Experts of a small language model.
Size: width 384, 61.6M parameters.
Experts: 4 experts in each of 7 layers, 1 pick a token.
Training: a variant of Adam for the experts, 2697M tokens, 10289 steps.
Below are experts of layer 5 (counted from 0) of a mixture-of-experts language model. Rows are named router (the router's row for the expert), gate (a neuron's input weights, with its number), up (a neuron's input weights, with its number) and show model dimensions 0-191. Each number is 128 + 32 x the weight over its row's rms, rounded and kept within 0 to 255. Numbers have three digits each.
Before each expert's rows: "mostly gets" lists some tokens that are sent to it at least half of the time. This comes from a sample of Wikipedia text that the model never trained on.

# expert 0
mostly gets: " was", " at the", "″N ", " March ", " April ", " became"
router:176140116111119147070077135101132111087161101105150106098151130179088101113106101142129130168105145172127081075138144172086108121145132145164116105097172108148107124135137126103149139120134137111110129179125152141115124151123115115184137129140113141102121160096166137123156116133160187081111130144060085114145184119185131113160137134091085063145187084145126114058151139105171131065153170083074207115146084124101112113175102109118156159113108107109181136131096103117063166069143236120076123174090156135119088112159144121120149121145088148160140152132086125168144131189137151186
gate13:076112154111145135168079104142154232120111132134147118159097120097134142158103065103128102125114121071100127132103085145150124142129125162172051071156184061136062114144147122131182122159101124130097094120134116145173138130142087110154108108170062136123111124132100145161095084049119099168042124115133113139107138123100102159142105133085121123093121104127034142143156134146137022145154108154170105114111169094123153144119125117145128128136135139119151141166102097124123123173082126116184069088106050121142135097088122150112177103108110150133128140099096168098098159116122091159
up13:124125093157188096147206107147126118138067137148092175109143118139137129144120106136114139122110138126117104142138176181134125189103108106108164151124114160084071134112152131161175120147110133143102106154154154148092157181078121122107106149132063126189195167175090064122011137166118118161144110170149178070110106103108094111165099122103127132163175047127118139131139081132169092148111085149078113163115119098104138119186113163124098091059082172127104119133153121121140066122175107121134143125140133101120170136137174127055108151058149117106198142136183100136115122055097093168
gate14:122130109068143121133080094151113123109139111117114136139168181125176070124141123126118145121178109104198118129123146162137175118130138079134133136150127133131105085100152152161150120122117133109076117126085095160146167107089123123122104123178112163127102158078098115156149150156125180087097127131130071101113074112107125168104137179149120162171162122098087097185118130142116138131139063146113139159052159126130169168117122107221075147136122103168124121134092126105145123105102163112122042180100132130101126112084124130142154171138092111158104099114125136107155152163165146096
up14:081138131171088113088151192129130155131165098149093129111150164148105114071095135131127114146126177130172188146098035098127131082101151158126146125160088131131154150167091140128136093158116065160101069127145137139092113125093103120132106122104133101149143146115152136179115134159092118111048096215164116132078112074162096105108142084168133156111110127133150125134098206128180135142129152155128135149197173124182155152131072162127160177067177158144101135123091137141171083132128113083153097140147108137183137180232195128083133103153135072102143117103102078084123125142154059133
gate15:109067155134124162162109142100126160069122086150144095151115200117147085177126101136124125105200154149133090153137119110183116120156165070121152102126145071193110126132156124142102138125091155182114127124041057156108159111160143144124131130144169150166106080103119135102125139118125073078135224144156109101146141187150111134223110087094093122120111080094109061104139146128145166101168147176073151127100090169118139159111068188076125076073167082153085091150063133143180129120135124057118134155160161062108115173132145100164095151142147114102153158154132145081173173130146113148
up15:069141176097120190129100158143113141101103178143135101132095101122115109146130122117137142076144103171149107102148097097136115160149182145156162118172201101086183137127176090120115144130103147133112144130154144156088109129125147170099138068121158117114080108176154103096108111121134176093162154094103087097161163141209134142179083158080079166132135129115106134098074175149118136085199170179088158072089103160123187211120035117189156086135096140132155116113109144083141186172157136096087096144108123111115127129066091123159139084128129051137123067127178121115156132117111145128

# expert 2
mostly gets: " system", "%) | ", " ==", "\\", " power", "|---|---|---|---|---|"
router:140143160058167092190086120152156087093108139089138150197126142149103145144108115129113163103151132124126092171172118223121125157162136079174090167123138145148126061145138171083145212187116144134109108115133127140082117187148141161127145127153137142163069157098186144144077112127115175083105196146117102103117156164176165121102141127183143138016139157151139175136110120150068121095129124124162151162103190158152192127114122146110085110129153113163103103148091174121224149125182133129117114152182065105152138112088133109136138129124140115175074107179143078090089137151041075127
gate13:134172150078127140160120111125129116142186140142196109181103117106140113171069089145126154168077113207065150187183113125129150077135167095154138156151142128109087134059135155130150121089099062157132074120131131156132093101156147146120099154122148141152155117115132120157130147076124130112097143115066081176072134086096071138123125172124145154108117108147106136112151127166094102133077134059104159137107174123137169118121115075143170114082104098101116108135141157094184089170108169108094111085079147065091093080130153123112137143121161137208109143164117075099108126149127146131
up13:137165145152135155128113084101109154094110052182114145118137156166144142123168119130073130104140111185103121138079155136093132149140125070148092086055091087155086138133126095102135136141118172107198205119113144130139160148203128162157164131136157094162094176133130121140158123159095159161104170183183119096125177112073111154110129095163103133111136115103098094069119236176167172156158089129164176064136078167160154115089091126195158123158178135106123104127104086119132143084105104124150139146161209116153139118090102160114107115149128144117104088148142135094109133150137153118
gate14:167119116105118094141128107118138085117189126109095106080082124149097140109136148137199145099137065142157122087150142113120106153132107062169161123080209199165083094079079174115124116112130089114203122109087166130094150135145164152161122165145134089142145113174069161185123130145135149158137046156145121135128071143098102165135111117105139096145166145156121091152104105102104166141148128118131153137109204146140056116142115110182120119118109122203121147088129136125112086163122093168125103139145134128098082168152178153093161122146140134159161146099060108095038082164139132096
up14:154128146126043181153106112130130127150154169160156082139121080165057146125078120095200099203156099124116166069134155187109124110160134120128195158136070116182173117081096095102102128196126121118158104107080109116116158171059129109090101079173104158141126092087159141072092096164086113088133148100146164121073140160163161088175153119166138098101093200091163138188163080156152093126152135156144000100070159114074170131160121111133110141142134090102154145097160124110099074152146129157167164107138075120098178118071162110132144115149121105172125125115087151137098167066087089164
gate15:148172111129162160066174157216130133112144116051137026145163109143121107113143145121071153116084105124122142098144084166145175169146176152147131105075200117068116082088143116180126124095128115167145154162133143107153117177126139115109162147127136122166112102120100181137088123129181147119143134142123192177210144099108111097116132069122131118081120170122114101161204125107099114131116105144113127183186101136111108145135145118069126106150155078150185119136137127113158100096081126085133110106044119091101135113128111102132143117087095112100137159159135164159176140122118136108
up15:120142163128157111107098139152162113154089133072076073145135136102124112176190192182069144182170115082095116156173172095096140112120108095131126026189122169180142093145142118059116166191158138121134128091169084139158120136111111150129095087170160150123138130181136139144145116055139123143128106131072103181102151129146197184132109134154136149103146160143121083122128131151152082102176123118095176100141139104152139119090156125131087146131141038136101090109107127087144137105142141109095077138170179183174117167118088153085046142110170107123104112140105132137133125167187136188

# expert 1
mostly gets: "–", "š", "| ", " (age ", "ș", "ki"
router:109111132110138124037112097099080161091155160101143164126121167243122133159071145123115155111163085118149118117156156102108135164142120092116109100092147105120123149110110104121134069116129115114129117105121120148129084212126095144165187109100096143158175136134127140132167067087134219099116176128126118164116147149091069142130108132124087138168103152091227159157167101133115098124123094174130137148087148128092147151084161110115078122108162157173127116149052160111183114174144138080125133165064121113154153130134092127094145148129173116117136162110174120095113168079088088164
gate13:128085175157129145068134054151106178108154130120123129144161068141127102141163124128168116161090126169187114090206147082137166036128169116167108137101070122108050098205163105142159128102159161121148105097087156095149144134119116088124055116210066126124177102103191177101117087169129116137119105146164150062080077105150128132142156100111141150076043137132154184066127185145087132115149155116114199153166109150181174154170162161155129114100125157181100124166102169115133160118131174145104154131152127139096081149103117101191121094125087099103105142173143136101155191136113082164
up13:122100091129159088075160159199127164131094130124117118119134111138143135116158092178152123140111091151082130161122095167071095172124153135128117099100123105124122116115098153153109191128095041121106120094210055130113158159134138104080204122101160131144111123110098065128138181101147174103147063151149122117132060119141163171063117116166126134127169141168127102098170056118168122152107154089078164118120165115136119178123139059124177104125081076157081118096175078145119124118136143135060117084124183117079104187160132124201089143164089158166133120125128111129078128103112140140
gate14:154144148123099145151068120130121147106113103222113166091081140149169167111126125120117143132140084086175166198085166150186123094135184103120057110167085135100168138140110171092153131084189171120123079161128118114070057093144082107133135142160148140160059166144140114181130155126138133097050135110196120094120156163107092096120126108168175100136106134228125151051106121142099124151122066106082151159125110136113154146068111134128137145136139100084095145157156145171081175140082171121099138127147122190120107161104135065118128161133132097145083053181124094125135125107066147116
up14:137123127128111181141163126199141122138125153106168111115197088127156115164151197146159114198156140091120084093105098159110126153095118099138152182185091172103153114188167140138128163132152116098097086136202145152101163173161169190192140099152166138093178111115130140143110113129117094140153125110171076221118156183118137169119114177131097105121147057115122105078118175178131137124114164068122056073211079125153115196182110097133139160180167089105087134077117188113121137121178162147176123126141162192108107135063108177083110083131120126116132148125138136144067113107140145094
gate15:165125094150056143170115191153074108099136145070196143207178095120104130146127094149171079141152169097128134147130117090085086107146110183099103149096155096125150094127150144159094122126170149123137116165140176114164179104113176140205116116082141100131159107147131133105162104174097121093142122121185111104070130132156121153072104127100105116107095129100095157059105148052151167140151111120167161119109091098083121177122068159123069094161136132140122115130128158157139119096107087167130121133110140116152180114093102132187149167143077076157136113076103153122158109067125185101
up15:160109118121091160120094086133089109052147205080138194131110158118126169121069068136133106087106139101084067082085151139068112084111108202124132109124167132198094120080133098160178121135170102135077119150135154149108103158152093143136109113163147110142098105131196143084094151134074141109144107107110151062119100162044110127113151126109141096148111153140159196128137064091136115128080118111095161175123050156084150181071149115131113076154172144133159115148135100124146118149162090142162164182112118157126147139166109169180120079141113209119089144128171128112151162098117168093

# expert 3
mostly gets: ", which", " which", " that", ", he", ", but", " one"
router:140131150110111108135093099119059120070127148151104111107096116143161085186125117177119184133139117145138143116139166100127111140141147072177146155179089044107135065094111106119095093084103086162144067109117091137178099138117098118104115085109069143142161169144100076187099147045070140160139118086120147122176120127064122098189147135101124122126116113153104133120159131113131144076199099168138103120068081109113202070142171131162122101129139122125096129145099107127150100106086102101144104153128124146067133072098151131110087106117146110082163183090065184133094131152115137145
gate13:127098160079141170071071102147084096107126057172101093106142142144147156118088118157206164118071125095118117176148120143128183088119102087138115087136128136158108098094111167127139071071119152083145130158164035106206100149141096114103144152150106115055160169133113128120137130065084120094154094136146115172151135092149170150131116140162125099091194158167165147129151182195136142104115158085106137171152131133150130170091096126141165113124164152111140108145116091142148124096127130105117146176174148128134121142067158140142064180069115113095132077098102132113155203169150198104
up13:120090132212103160137078056158124082147171106117145077113175164146186146148105158145126070112127122144133154114190160150159138158145086122142114127134160095223135090043054139118091087144121103111130152145105124151173168104187164149117170152090095124135125122087113143112164107149139179163119143161114098164168120124083160196080114116152073147107128082148138167112163124139129107118095108119149066127128099121131149152136102158118167142177148132134142175147085133121146152131167191106123118112084125125141156110139145124108150124140084155068118145133096148106196108114130129061
gate14:129112150191111136106103148125077184168121096094089130133107075162118090108142096128081115142097135103121073138136134152149198118134161113090145080108123150173084138214169061125126063109170146116096109139106161149126099093115092133154137052114175154076175156107174107102235093144163094130146160175154102092136119129159106124152124129095174113146174148135165192116099103161148105102110137151077127125188152170079133108079117153076162178145140152140139065153129067158127158158058120125130210108169154115188140135208161117092162111125174147160131108132132128112109079154124135159
up14:114127109189075153130182110154084088137145118142061114133095109150137127198147152143157123157071131112130135110135088086059144128134128107109134170115148127111150126114084129103132116163123142088120130139166142109166130139136128143137172142112070154076174115177169162145112140082162104193115139062103179129066141158107079178144149168130161109167072177158172188179099130072139151135201158150077108143136062144136049077143155112091163132187091054113138165103139140161111143143122154128084165125142131179133124102109103128111078154163130153073119115077117148125131153123094186094
gate15:148093123144189154041094091130127157094148133101120098135123140147097051166105128189100124105146109161168129107121114131098117126153151125091167111136094102177126158145101168149151158109152124125085122154161130136061058103144205179092171143137105179127147117093183138157126148156099104102159127174070121175167103089132124101112100116119112129172186124146102165128140109136080137089158153098124114113122164042167169161093133098102161123144133159134117100127122111166116144100115147148161128092145116058123165070098179120140100186118112094160082109103137116103125127080100139172
up15:137106185159126206075147104162126139174162148140128103080139167139108151116112143136104107129107089143082083157080093092138161109153151127097114149115079096156122170113144176050184164108153138100155108127164088113101141118079147044096204162133147088158165136125136130042123154119030095105124106171188117079140114168142082097066124144111138129100119080171155087163096145076115158097140140094087126081143074112185065188065056148108158122173148199138138114121136077125150112140119134102103192058097102125165121162208158097125162064117121105144132120112113117146044138120168164162